Experts of a small language model.
Training: a variant of Muon for the experts, 806M tokens, 3076 steps.
Below are experts of layer 11 (counted from 0) of a mixture-of-experts language model. Rows are named router (the router's row for the expert), up (a neuron's input weights, with its number) and show model dimensions 0-255. Each number is 128 + 32 x the weight over its row's rms, rounded and kept within 0 to 255. Numbers have three digits each.
After each expert's rows: a language model's description of what the expert responds to; "comes after" lists some tokens at least twice as common just before its tokens as in all text. This comes from a sample of Wikipedia text that the model never trained on. Tokens count by the router's weight.

# expert 18
router:109131054126142179087173143125186146107122112079105076146129086162136075131160075208090123113112110145168228127127186129150167108158096100067126096129160194145111124173146093155145139126074175172085115127133088121049120151134138089077146133123135137072102102117127149127165113164187152184100128106174182071130187173077131130138121096053178125155174089150109144116131139125119101126174126180101130137136113101117096087136150106140116085203127161136104075132128116131132182125138127139077062127119115091109108190074129085110107111101112150112142103132093093107099121172140153190174081070149155191076177069118129118148163101115056089135117112100153155131148153175113114122156149119127119122171174111110163124114146135146128170099141154163152156120084098164135133129132112
up0:196081124159166106177151111117150117143086095107122137109141109156087149112113191114132114082129104200101128142127098109111103158142163096108102115106130153135108123166112123162110130120171075105096155088090146156162126151078122185096124139147145141098101098133113200105127169105177114117131145160125053158164130150091112120106080036102153141134134071090117080205072120112121152153165155095095160101131137116063056128107168079119129102168121152198110099144125133124099098085174128079147124092132089135166069165104117141107140094106147131112124144132118135120160106125113135168091126098113166119000123149144136113162111144105139170067137143138142195150171140129132168195085105129145101126143103074179053134199100090113112114119125171139097194108052098138157084143133155
up1:174084137126107103125181082102131125127154124134135099148145183174149098098176172170152161127154151098067136130078201175111153200134110114188141101128171112144087138110071128117167165103124120218055142136131170102147089125070143102129150097146041077124162144092144123112114159079101192130091163194087168106141087129158190079157128115110100123102086119124102123144114110168197150079083122132132097102127153140155090091121130109127136104150154101040125119056110127110148178125118095105128051109110093149191111115124132149138153177120125091112146098117155155157141102098160156098125168121086146111103092110126167105121148152151138078166148157094121142146109183103134135130167115141159065094161072129173157054112100132116134138118182095172135127123093093151055092135142120
up2:086121141144141094178108179137182155140158156105134204124109139137191185159093142199156105109141163094100138076116151069098081197139168140129109117134089126108126162121149173125086127152131116097134113139131127151210133136138138150184196144139085111149188144136174113155108102152124123112139116146153065111130122072124119124062073099128132128083123107157110133181089122100141151116087118150066089152120151125108164110194043139103150178139180085102059130145060169111144096127103098165140136117080185148196107149091245101213167115126135149130123173117107091149137096124176113141113124139084152158135118120124115087143139101141167158108179147134113203116093141106129122109131117154135067136119148099125093133133114128186122114135160133075115086111178158098185118109127157
What it handles: Narrative possessives and modifiers
comes after: "'", "of ", "to ", "a ", "and ", "with "

# expert 15
router:121126138078136122098136137080106203114090109192163136143131150084053195107134151124174042111165178135103116144100116141129149134085131080157125175133124085164143181132116113122078151125172124097155096109168163139085202139124127125114103155152116140152126106056148097070168116170095111113146107106158118100129118072168132155161140117173140156121168161096088179131115150134191114179065183158142205112091123140134152144161089154109112173092156136141135069133118167114103120088094116180117165130140102142124087166113093163109147174137104091139098099127099059115142148133121158117081115144121122095141084087138124076125130163142104126084145116128062109145097061087163125132047184171068093104125137113135143107188064200070108131174125110141143115102091099095108109171089141
up0:128125100154063112229112143150152161069102169168148113132102108106116092142137116164125153147188138112080140139113163138122125097084182146185146131150180177152078177155150078155099158129164162067107151090070159142094093140093188154101104127140175139091156192166146122143137171165133132134130073170114112187124116160128163100099137169126113135099114123129152182176161111149132151127102186154130110171132142113106071098148101138129174102134122070192160118158100178137135107120183162164095117106093131124132149061048168124148065119150114099138171176127133138061111099131080131132114108133147114140143081176077097128147137181131066109106102082110169100140204178119072154127105122124198067149147079175120139131119148128093127114086127142164111097116164121148114192095120114
up1:117115112178146167032100097190186133113108122061162143207072189193123154171134101129130139147106130148175136097127151143119148109156147139133147105148100095096017097139101109133165103138111116168121137103086108113116151072103103099176074104082146109126111130117074126153163103124124104140064115107110163126146131106101068139166144112131146093089103111157143067131140117136089112176167100141173089140129125148124162188079136144130162138118127148129129075127111165162125129176111163092143165127118161082136129140195110171123118148138166111124152156148118137108130160175224097117164048131128121175159170194110090139131170144108160148100144149116081079055116137095113131135125182086145181132070088156141131156170140149149156166137139125141080088121198183157130139104130197
up2:126084149173104160134136092133154091101099069073181083091097146155172131119118168138137138085143142125165129095061125139141157097104145090127154146121125131113196137108184106167138126125101149116142092174130130133120157129176086102134078162105117131166146178143093100121092152111094110156115156166092066113086137133101043117063140171166121116066163160104136088119134083046109083106114138113088161110091124082129055141130152181128090119139108089103198116127112126139138096102115060104086095114169157128119148167148094078152157171113130110109111098135138196048131156115181139122220068134143052132154148132137086109081112173128136108072131137151041152123151133124141104120110161130132142137135096174140075058143174131122161176126069140171169101146082156137131135102148153
What it handles: Sports and place-name pieces
comes after: "| ", "the ", "(", "; ", "); ", "at "

# expert 26
router:107145113091157159125093101113187188144049147083112073148134135073078083091187061118100130054122101132084099070155128119127136077141105130121177108115141164128125152118126133162154103152120117123141085152101084155078076112185116101064162122080093106172121127064106132100158121134126131162112072127116079089151168097109071166122114118112199114142058105068136172112145141106153147162122144126148149097093144189115139181176137103095149092142165150098159084152083087105135192109100122086173062103095124149110107126115139106102115151132129127127178117155121084141148165197148142122151128095150126146099120069127165149132165143070123088090122166119174108187115098154130144070154183114142133171053191160074155143156152123153118150111172133150136118153062132156141161141091101
up0:136145160123173067079142080140156045132118118089110203206072148094130138108118089175088118126151140109103079142087137138127146129156133165140187121156123063140089130131155139099059161139145121092161113124068110132078191050120140122139122088127207164077130088123151140059076099104125120149088114159156194155150160193137155088145151124105209077132145111147116161086103139140108135158081039116153143091133186200097121104106099172096086163099137092128133156117119088155088090172142128134129064091114125116138139108093110145127120120075115120125125125096171130153140137112102152153121165103105116129115172082128129132134151169131139173164105134161109170076123147135095099163114110099157148135092155127102148177133166084145103175133052150088077130134187126174137152127147086
up1:156121116130116107129099180157142070099132160168112122196151159148158096092088117097098125150112127157107164097101150163127200152151109095128102136122105123117128040095065101129174091046108128129115069087081103131075124130130151081127160121086130073087119105106129106188106130097115095164132102086175106101180145139102073085052152102148107084115067166082096167039052103136110141078128076091113161129132129113130134115140135167121158135132145162172132145095127128121119084123097210151119177117116115110109119109146121087041163126088205072123143091105169173193109190075163128121096073111132102121085147183116156153100134123139134111102124126152105156130119069136104136104087146129152144122138076140108131152115126160110116134132130116094176068134126062122071128101105110
up2:157117092145103149152066080143098178054101135131145113120127111131105148128162133149135092091110166152107079130131092182104117160111143041171104085156089092151106152096102120161087110151130165110134120137104147150087125157108193110115098116085077142164144148139157157126097161098163143152152077163150099124129056166123172084103120098184094140118126179151153131161125147126121186151111141115129134111132131125124163045124166104091123115090096091150147087117096103135113162129116094110136181159125066138145179118102123107032164116212137171133142092168147132158084118094150168094167141130130082136145134153118151111155136129176124115125124094131142103129061115114122098151142091121117048174151016179116046096141094070115121128120151097199187115168109167180124113160066158
What it handles: Articles and possessives
comes after: "of ", ". ", "in ", "on ", "the ", "at "

# expert 27
router:156147078046152120145144148147106124107101154124101167112119090127148074147173156114082111161136103093134206163133130122159151101119130174177146124091144174122125077160171091098102153142193114120149091112163181107144068127146110082104159121142174088120172146149082138156143140133159117132108111096115190110158100177165163171164122078133148144143150158128130080186133107108130127131160112092128118172146062090121154188122156180177133139106135108129131160116066124145138104122101181162126142044154137152121150120114090174113115140180146069097116102119129142167145214112112073088110081111083146123143109167087146098093143175137139171042123177169120060159170173159151164153149137086141095119081140111108130074125092127126150100117097067079121101153156144089162067107185061
up0:170151144124117117148066136148074118093064144148113110093169091134126150108130147068128109130119148181187156136149148110137168103102092116112177153079140145144086087185155159124138131089057124144205115104138169106152179138142066127131090164123139159084164157140127135094104104195151128123089205139144164096137118070173122122141069118122131129118065149122156130135109164103144157146118144102080050067152101146193150132146119101122120135166140149125104117093101097119114101128175136169110061109105124115090194101163081166156139125112152123118124160116147105124139147148120112099037099137222166114143112093082139123132128159119104077128177131136155136112079102106136107144166139132157154205130188087130111051150148146126144071165167138084105076191124197137095193139095097
up1:155111145088097124143148043132174145145121158137068109108094159110114188152181159079123171119107097141131135171120120113091125112118143119132127209172124151094080123094111117131150142094197137155127134139130142133114135069100098117137109121128127180146101120072137167105141043068145068108140154141127124138068171126079132120109089146157074168134130151169144079135114159200130163149124141180159097150067135178191168156175127185140099138146120119129072155171081097101140153133140115081094133144151179109126147161098098113125122146125159061097107151115169114135132098165120114124111071150046183160095124114150164183108156120089081104142230130184182166055167111138089049096125088091155145109144099127159163167180140108143148137159129167151124107135127112155127170140103108
up2:092128127178100216115165095125158117126069123126135136145119127153162155109181093088059121195089138153107014160111139088210049093166082102157167135138076118108156155086152108104088161128157150144109154095098116142142191145099164106116161120182106096132139064102086089180165179148157151151121064139137147171099187123144065055112154113156155098094095129171120073185123109135094133162108161144165147097073155064089144095140149086094128070150127160127118113147081117132161106117124106122138041113089149130090128130081117124180122152160112184109122136122121145122116138151182130119120132087116160187131076119181105123164143104111097164121118109157101114079141137157177151073114161142139126141138132094069109131077103117118142108122136155150083137168102099114124146135128139
What it handles: Table row ends
comes after: "|", "| ", ")", "–", ".", ";"

# expert 4
router:115079113160142145126093129150089147118186096147086130082164120133075137112179138109136152125167091101089212112121053121122129105090182171102153132121142124130146165115132142150117125098102128133091216055147119122157192149171111187084134161115070112094106116151091141105134185099141105118155133121068136134143082170104185118131155146145176089032112141096172126153153120085104105090210120164121118187145162097170123094137106151118128132113031158116119138157135161106173121131119166095149140127143117158166131214138190129181144147141111124098155163141151110182136162140107100170124145132125148090103111082115117177080112107154141133134135155191122126127134161146121162095148118119186135125151062137137149083177143084068178172135138089158075131137152108105066141084201119
up0:083152111151139159105140096186094138145110102102142069206165144119100109094134079168107188088106120156174110143110127111096117145132114082109127119126094164115124067146156115100117110113151142098167086155160136126110158106113122139089129131142146151115155163163100119124169115084186054122172137116131119117135104127154139111155153104125156177124135176164153079154098086190137132146174127116156121100188113149106154161088152085151117103134123131155054142076127133048031125134086126122149062052166105101167167089126104094176138098152092150111165134104078123177083153069118105128118086141159070105136115123146111117149103153146092086150115163149147168113178194148132126116169231052143124128079156159093070135170134113097086131147110185141104181121126130192073115139177146
up1:135097135146059117093198125109122131081123151138075093169084101145059125161155130119148144159140154165127094176125131097188125132172111152163131114162119134135116114120106104141152073136142108061161139105126122115120133095164082227107180114195124148081132128171107178088095078146094118125075157128081114077118113102054091154070168102098132128099111120115108126182100069164090143120109102116084129090093159145138122152208079143161155068165080119091157115091142092130109194112129143119156116093103154140129084131135130139165115122110071080156180108111094108144163152114143111143146170127080123112152151125121084123102134125132157212124115109249156120197121107147134129118151132138137122140067107073119085132119131138169088131141074175149137116206155177152084124159144117
up2:035111178128152152107168120082133147131118109141098078122165191099038168128155153161166129128198123103117158185121103084128171124141089107176059169129175138181158079135070118106080180167169132080096138171146080150135140073100120098119156120144052168142175142124141126166154147123158118134157117130124143113096105095130155132127138148153137147137194111186094134121137114123111129139149143123105201128123098086121119187102141130107125146132078070136109120107137151092122117153155105081094123068108116146121131158137152122121104170143180162127039052129143151049087116170092131123151105084089149189176106140162101107139122137113108141100123107188078139079124118122155124107082189106111116110159135080133110119100126146159118167219099184135136099093091120097118183131117178
What it handles: Section breaks and headings
comes after: "\n\n", ".", "\n", "==", ")", "="

# expert 0
router:094116118044181106148134068157144118141161176088089133166101150102134076144139134211114172165147090178184186115195152125095135149103157136115118122127171161089084077121153157121155125185158139134136134167109108130135123152119083141115139133136141155127157157098130089173117144144183106069150150139173128159083118086101102122138150127095150147220124146112123105185137114107151137121128158121173188149133135133134154127152141133167135118133121107130117172120100142155187140170142170148137154045139157129161171135082124060162101104082127061113100180123140146098135132074168127106118201085110113144206136114162072158082087159068160156156140181128154131150134105123112119123180194151098246104113120103088076129113132096120091173158132143083106098139176138181151125123122153
up0:128145140141116106144143122178100082180143153074135143109122140140102076215133102078112118120148133150173157084177147160101159123166123086127081065133129131180175186136109135126065102127152127157189121128141143145128117099121132128109146105101100055099143106054078099102174069158132121129130218129085187168165100188131150123157146097145133167118184129089143149105157123138147136066109170153156131117160102106158148120130116104138077104077151151166131131143149203125146172107181158057138169091153084166111112128124135190135113129129123150211118099079134137128141175121110147112136083124130127067140166121097152117113153116121129149129169147176099128093082098150114064180065098095131174120110139156152163111183124109141114151228123081098108081089095088108174165154167137
up1:125126134154145164150166108129165133063123088135169164100048128116096119094085086135121060160109143168145090157182148115070158143118159102148132127172072072163168150144116140166125164155108121118160074219169189119111073098155106168136136111173143170113173121194122165141145155118137072133108137136179086111140151118116100102146107071200115074140120141172072095142139116135081133149071161131128115117115101127137063123116074139117065130146119074142143121096087164188159128084111127150129142127159193122097152129097189180121151126160108145122106151091102143123171074114146114144151184066116119122198137195179185097166136190101111142115134151178137149100097138143144157136142142136131115173116101124140130068144091144143041151124130132124101135167179104112176105112197127
up2:084179111088148159110179126084093117189134106187136104157138118133131122137136193130121099109103193133186201098155137135140155099081129164182096148123129095100157121100119124125128162105142170174150118160153111154101157107157084134148108128168105096116053122127087114161110168134140110123123130192120134146167093206136179141153140139112140085086146141125109211100138116103153117124118216069154116016152113093161103138126082076197149116140098088150108125125125083147174129129111124119135136141131095140076124148130145123152100075146088127106125152167083112154121122091121150191114112100071112103136106134070160116170100110155159225058083114170089149129117076072150131144189139088160085074157093105114131093155129115183153150081134148152122121137147168056102143155145131
What it handles: Numeral pieces
comes after: "| ", ".", "201", "200", "–", "199"

# expert 17
router:106109061102149134100198148120131138141104114086120085177154098120137107108158128153095137098122113122153227145125169127161156156125108110116149084111190164162118098100170091128181096127139152128105134127097116168067137126161086062121135117127155168079077099146097173143140085161172125169112160127192173107104098134082129138186140106071211145142126142160136124130047122087112107144119170108084164131105082103083095034137144095156146119133131122139086115148069141169121167122100114068126095105140088085094094144078172075165070185098097161116112147149139146130117133133155150185106101077121179192142173044133098137115161126124163093139097131077112141111139135160097134181153156146119090094136170161085184181102109145150170155138161111157119149161069127139136161139125110
up0:097168053138099108090126130088120138150135127137112064128105217202125117140101144192081061133135153173177137157120152146111133103165136145117165138152211099109121064148122137085066119128149104087148185121136116107140134101096116122152086186107109065142181145108077130131176134123108112106059146145128107126116116168141101123158122097122117115140102103083109145095107119133208183188133104166099146091184126177137082133086093134114128127175157108085106127198172102163145155077116131145098071140057126152184130115106081123114161164105142103109108129083116114176156118080140137168126155064108159110064083109173083120204147094100121117077138097138096142087144131087146140142104170157165106162096161088181079105088094146116138109128147143178114120101177155147169154113126120
up1:097139129107095165151115145096117091120127113160189122156157127132132127150181151068152121118143176114079162102170125152161142070149139099129153054089150165144116119071155192121152126085071173148139128125123171136155180052107059135104081124119106115113111155129087138180144082110150087185134120081147136133146127196078096108092134144154138189131153172108112158084178094146132153111177110075176178094081103157137178137136181150135154098092165161074076096152152131145166119115099082172117134114150138136089130092149119141107132122049144131124095089183146091216181127118097124145177142114128107160184147178128122111027184084096092136129112118150167108105145161156110083123143183156098115110123083102107176096161130126098105153121112152173094088109097151151120119167091089
up2:071158184113083183149164132094153097135174127134090116088117092197179133107076120114141134124151086164097127199175127073206117149163134115152108112209058057102085121151148158099129144137088099109054176133149161129137118184139177105112114124148152090146118118161088077160103114137108104155094133130103090104191153170159115081104167122132148076157099148173151153163195092076171133153137191120161122125176145112128119146063076086125100177112107158133103066096106170171091158110110114143129152170153130148108090152166166125124150111167125148172121143103089078081135145132172148171133121100142130141129164143121046118123116156135109100142190155116061135094134167101124147094173105159128154114145116158097136136168125136144096110085142103180122152135132114053099066146150149
What it handles: Pre-noun modifiers
comes after: "the ", "a ", "and ", "-", "his ", "for "

# expert 20
router:152193120136114023033106083133129209140128104154157134143076172131099194123080109081144074070135148127124074123150164120085099142114132129174145173116114128157149169095131160110126133151166145122194129122162119138097146180096140157115156158119141148150101131140140101126113160102058175088084138160082088170119053083159105115102117146220094167146173139093144139133131128133179159133098149147157147105146129211147117142106105188125105190126135082158166082171141116133135117115142074124139152127145098169119067050118062124096156116152168131123075131129150119150121134076068135130137146168115077101143113112138123120158117150101131177111129083044111079153095123080095134104089130083090151131132141161172130130118046113111136156139137141118159110111136108119116077110091150
up0:123204111143141102123065130077192071096106075169095123153122124119100097139170105078150116108099085138114106134122121156112100136150146180117125115122123108101112206152102149069195123123113149115133153105073118187097122057102075078118117129100154114118133152108110173133122092129131111131183177107148178191116172094123080137143123175141096193146133180135085119122192129125083144142155127134162160078116173104211144178176163135124117136099134117178166121153125164152109157109055168134071168097146121122089118105124162110133189121048151150086201149128150158142148110105144159148085123142118031149113187113128123153106168149125134179110135170153108119118137103136141101193151150131143167111146149143081124120110159166146162153057188152159097139104142128164114057083123140
up1:108126095113125112137185118132114217096163128160106084154131164157165083146154059129186130182101129114137130112118138186089133190103124112130078125188115174124153140161154102116155132102184112148123096058101174109106083141129158161100090171118157149121138134164121117128080173156093232126146148108124178078147122073124072147096166105163124121107114117150103099127121125108208138150149132103088146125133144120163089165146202059096110116172157121134188122139112114161140173135128152090107131094103116132092118123149075155224150076179127110158178096181100130156068146115101075153144165083123134131127139124166102081086075093109153136142163106142105069089153122104133117107127088127144080153116203049108084067164133133078140131153119141156146141083142129108118150167106124
up2:091105169165147070126065159152116089101063194018156110117186065151115174114130112130133127149179100076140165136146166107155095125129140128069101116068115147137144146139151084074152077141126210088087072118123135164157155104091126117120098130154122161109115131105128076158141141110114137161115139098082155154115088122146122133135139153096111146101094150098124125117125181085145094099127183083160119165164102121100129105088156135136117175090067136113113131101171124160108165139164143110100147110145154186123091194139127082126127115064113139108165179133103108134126120112113122102157089120156118075113176102123158118131139166184135128191188152188139121103139088136191154096129084130108060158100131151146122178108110184173157135166111162165096134084053068099126182208120097
What it handles: Digits and table codes
comes after: "(", "| ", "; ", ": ", "- ", "201"

# expert 25
router:171095164145118173139136101179069103105097103172143173088158142123201094099129169150181193132136110106052166162117100121135129132155158104122179128116119095053099134092155131201182151144103088108148146118141111149148079079123094170125184095134105123138136144144121144130109166114175130108142112159072136171115146138098115122084083118131134112078128093086142104154169163155092151106155031113158201117115160112115118131153114105180087128087130167111155119111182136083135097170108163171116144054122108101174124088116161168138166132110109125108147137094085127184139161163145079120155146155167177094074115145108168123099110088148147124160066202131098135151159123150172085122119120117117172200155118088124183114188198163088111161134102095121114127126199193126127151106160116
up0:073082142169096078126118113089109138100109166148121180175193105108145148137113136125162137088120154089120086176135118125140167153178172151153123183131180125143098116184093045135137071123121130104138121114111115072113199124121155134060102136144127180188072097172131127203175123090155130134161148115080074115160152177105103117106167114121135153138120109105137069052086158171170118073152098164102099141120106150095138090119163138097140093121170119125152098117145111139112125146102153159063115096170121171140136067137177101146136149106135105099094203117191121148137150175086128164110104107108111183148114134115136107098090158130061048189122076121096143173084188101144116139107104106083133143119149069092130109163122110109177185150194105162104126108145096121130077093134154
up1:135141164131114147205173123148115120086142142054103109108129137103108167211162167148063103179150142098160079060093134153140119127152136218122124112154074110164159080135135094155091108164123165136141215126173101119119122079122141135092111112114121137145076086191167113063079109138169084124107097100185042154126164104154118129108146163126126149100093108101149101181095117134125132181157095149131090113097129176058151152124156152178140143119142123154111171078171137134131127116138163094115163163151109113135156156142135108153117152131135194101173077062105118113122132184131099121157110136148143117087157098104093109144090158097123106154125113162201108147079169143115080177183117166137134092094132151114148140151130149131096129133097138178165030094176168089120092179156155
up2:096141142180190165120134104120183094132103121140155150143106116149149145144124107174151223129131088105105177156099137080094086137160151077132156157134132153129062118066138127113086148156113090184152156165091121125142104153135164142128161110152075123087099073121121133143116116094139157096103112061154114082076114155194109178074198121129104131166090120141143106091172117096126138103117157169085152056107125132149112169116153186151081178150174111128108148126150103201087156163115091107134145131094161106121146151086110142126127178095064166172064156096128114147145072138177084105130131172146068143147136123170081129145157076104127140112170198143093143190096079170119055185170127119091151158106111175081106109113153164161140163149097157090106149087182122141100141152098132
What it handles: Infobox list markers
comes after: "\n", "0 ", "1", "1 ", "0", "3 "

# expert 24
router:137102170131104137184145152209094126128160097186121077130156152180120138151138178185133160160109096085110169128096090166076156112121163148137164161137107097125139119112104186152102122206125141165119136134177126130164080102127110170127123078131099149096172175111064112128093123087184170128181129147112078098180106115128124135131088115134121103126139106097143127166205170154122097120118136119117112116104185092136136129145131115089117112100096115098129118148096152133133097162148187133100156143120131164223171148094109142136142099084106134177108159127116146218130089196184146117115147190090189080158089190119220140109118169181171118127133134171220147151111134075139098061084076134168144142133108116155115154122160161123133143080157094122138092116137136121128080081174125
up0:184167159158123155158117135168166151134164070115169138133109135191161132116103102084168091109178133168137135144139190145187125134156143128118106104152115127180095100123139124099167156133110186155194105077108177121142082136117121131178097208113112097134111102109104166142155161123129117141106172138181189071144197162166104162117147105179232073099122123111221144129094106119126124113162172118110103127166102149124121144168072129130147104102101086072130159135152178124124158168121173125111115114124138128140126160186126181117114099147089098132143127109169130146148167149143134124145186141130167109096204154141105151208146175125075093116166136076112146098093118147018126106171071117120186145212126144083104175142136139162122106125175146145106110155130153114166131150127136
up1:149129144190115098140146123094134154129107068122225112160101168160135186160095154117120165122165164141198125167129146136117112172132132151106086133144150175104160136157190125095130137143105123154196127113147164126107136131139128099129112130101160121147112096122169141094139109127163128129125106156089103114174139160173120132208169144176165128098086184143173136088105074171177058168113153101181165100146131154134137087109057105141153109076145114044180102103124114119170157214079160132078126115139147135105104115104051138150124161111105147114125073121093119134129093129180159134109140110109107068213177167155198099109076166118200115138089129163186066091131179133119131140107117136126142113167129108121124173152131127099180141140115098152099077103148130181144126193167158
up2:100136126082134154168116117105166130132184138107139149161128157153138092074092115123145150108098139170158102164093158208163112127110100134126136171113154127137098149137123139113157102105084172153055109204125118126127091198075144145050074145097097080113102165107167197094122096088120129168142184100139105122114148141130158159080127124195116116105083152123093122107154132149152162160200134156123082131092136152140105060117138111138086167130151121163146138130122056065177096079177144102150161113112163150116166153138155159127124108154125151074156099123136149078122135133155180105125174105103159099161111139130169157181120178069050155166179096146068125133163122141120133051181084119116098096096103212118159083134175108127092128152112162140116125135155178216083127114131122
What it handles: Table row starts
comes after: "\n", " ", "\n\n", "0 ", ") ", ")"

# expert 22
router:218133190118144080150072066052126168145082140182160118082138135127141185119101110112170080163150136162115093115156151149141090071126117127155113171086132105121116186150126111135111132143134139189149117115150135143106082173103111152141078135122131137198128101135142099099142132116073159174171109104110118154133218153175062140148090140133114162121182069113148165078140079116144162141075111164150133132117118093130119137101135159091156161094149168122102196082114147078121121100131097161141148237135210148099150158157093163134154053104147114128143137145131096098109119122104136057122141148116105165117120178119066146161105170094117167152156064084134105087172109137131119148079106170106121087156125148129141154168083142122134109203102127104157132097176073108139115130086119
up0:077173124170179130154142145190092087102143162108099195139091145145075119141116124132105122087125082112141156135116154155168146112181161041129148113148064147164125054113113182127122154109135171102094119119137116097129086158133099132121124084099104196148155085147211166142163158078116138085151093142102121138132129120154143134103112196103114175161159116135147157142138081160056195072140089123134126143150107152138189137126129116135127194165102104228124100141181119103112163183159099134138138163132143080131131104108151072135177127153149151101156104156189136085122100129099220159098105114167103144113092187112119125161137196116111123116129118186097176175217114119130143120165182121121148133137095182161143145141159098178111099170156134137128087138102124112162126161172096
up1:113244154172164108110144135145135149147140127142084112126097112197123144081106165113156170171109109141160128134110178050139173100154149120132187145134136120063155077140104078148104071083113124132147121143147120067133088157124159122098168163117101048121095120161130140211107100141099085123122093117202187164137145115124112144117141130091092109140080240196103119050145071115099101110158089116165127089105077150108179104208137175114087152150145123186134135133113150163081122148168122109221103174219152104135147145119111135117141152162127164133082118096118115140098135176122120133155117108102151160095100140119151123181149083138098161091150093085129126151155137145154092102122145102143123126122127142201102116127153162138170142155125085118125113098157149117128127125116161
up2:060116118168110095126138125124187134095129143190228116145121156132170098108133122189221144098051122138154092187097131126132099125161142096105162141141199144130077149092152083177117141153114175079151172130172125105070129093184122051163177116103076138118139104120178143147175151056156139129140131111127144189161136093101124117112120127175123108110109070159076154141149087134157062114153160157120163081225183169191168114073158105138105178097117112176140137102137142124096150141132149145122114101117126210145147166131110155097129138123145131032109111068112131074106134132087127122147138122097137130109093095104088102098073150153103150134122118122137194139101169115141170147128142147138168184124104142141148117144131134137130128123134095074119140102119069146106156106158122
What it handles: Foreign name openings
comes after: "| ", "- ", "\"", "and ", ": ", "; "

# expert 12
router:088111060119114149119192085107164174112113111071109073138139064127121076075136074151118150162145103078154199162129161103147164135141095121105118081133142161127128130092130094152154167161091201115133121129095113121063086081172096143109172059144140128072110083156100191142189112160152121166105083122132123133112101164111141143132140083084193126162109151125124142112068175087096105131134162134113122116135143140082140098123134095149107121173095118136145104125058106139102198151068078105131037060132100089099111169124136102129071108137105142065131101123136151101120164138113133173139130133122105141124163078150161120176166060117118058126088145093171121141126104164173108110142155109130114136127200097096171174118183120154082164086118111163120148110059153151101171116166130
up0:127098116115084092110179133150142088131132091147148095100174122111148167108037120120100095154097103131111173148149122137121078177097125118098139073122126096132154107126098153048095183149192142130128139102131136133159130102122113185200097151103165080165155134092103100122165118158069069203114114097168119139092120102129095103115171173124151122122125113076114172091119133112139130068094148137112081117095093179150130089146141144131085122096101041132207131085125081127141146111119079088132159106109140126100075113101104125161101125112097182096135143129127133143114200125074158138146174112125103186210068141103116143130181109142160122112099177165130082102087148096078182115080139158149136092135107122108097162088094172099199168043083131147109138086165157120150171113101163
up1:126124104073159112158076133138080121144154108167130182195140135085193052122073125167149076010143120137107130153155106111103132135097125113127109166106112144078100131174201092119139147104135103155164110129105071129104191185142127089121181086139107110110152062107116120117081132135117123151159127095149093160188116166176123079151102161198161150119120155131112153107160197112146125163118093079131190118120090140100117128168106141088112095115114170142115162141127115135137121130135140091086086112155101122130150129155121147187142144157151173134145142141143122088056195142118139122087104042121106120117223111169126155205149174179141131119131150153082128133148114077116172141136154145161146111167189115079125099097141133103102116116103177167167116141109122106102180106172201
up2:127122113121147114147145077063167128092141114112147132127094093183201140093164128140140058141117092107074152115135230118145119182129139124131137153124125137170119128135143154160098161174132120118059113143169176111145148118081093116121071134143141091160140113103205106133120150102097115125136147144100161096127188185087100167129080137112104098192144150106113149040217083074072089089102085163083116107137134090115080169089163139092173117091136163102115105154165165122146074127143113133122139100180154106138135120100167167119141147119147109074100129132109105151098136097180075113138077028173050132088127138110109148096139119117142161116151159106137161173100154157170111085178112140131091134144085134148120120104129183083167118109142076113126172128123095097172092148070172
What it handles: Definitional determiners and adjectives
comes after: "of ", "in ", "is ", "a ", "as ", "to "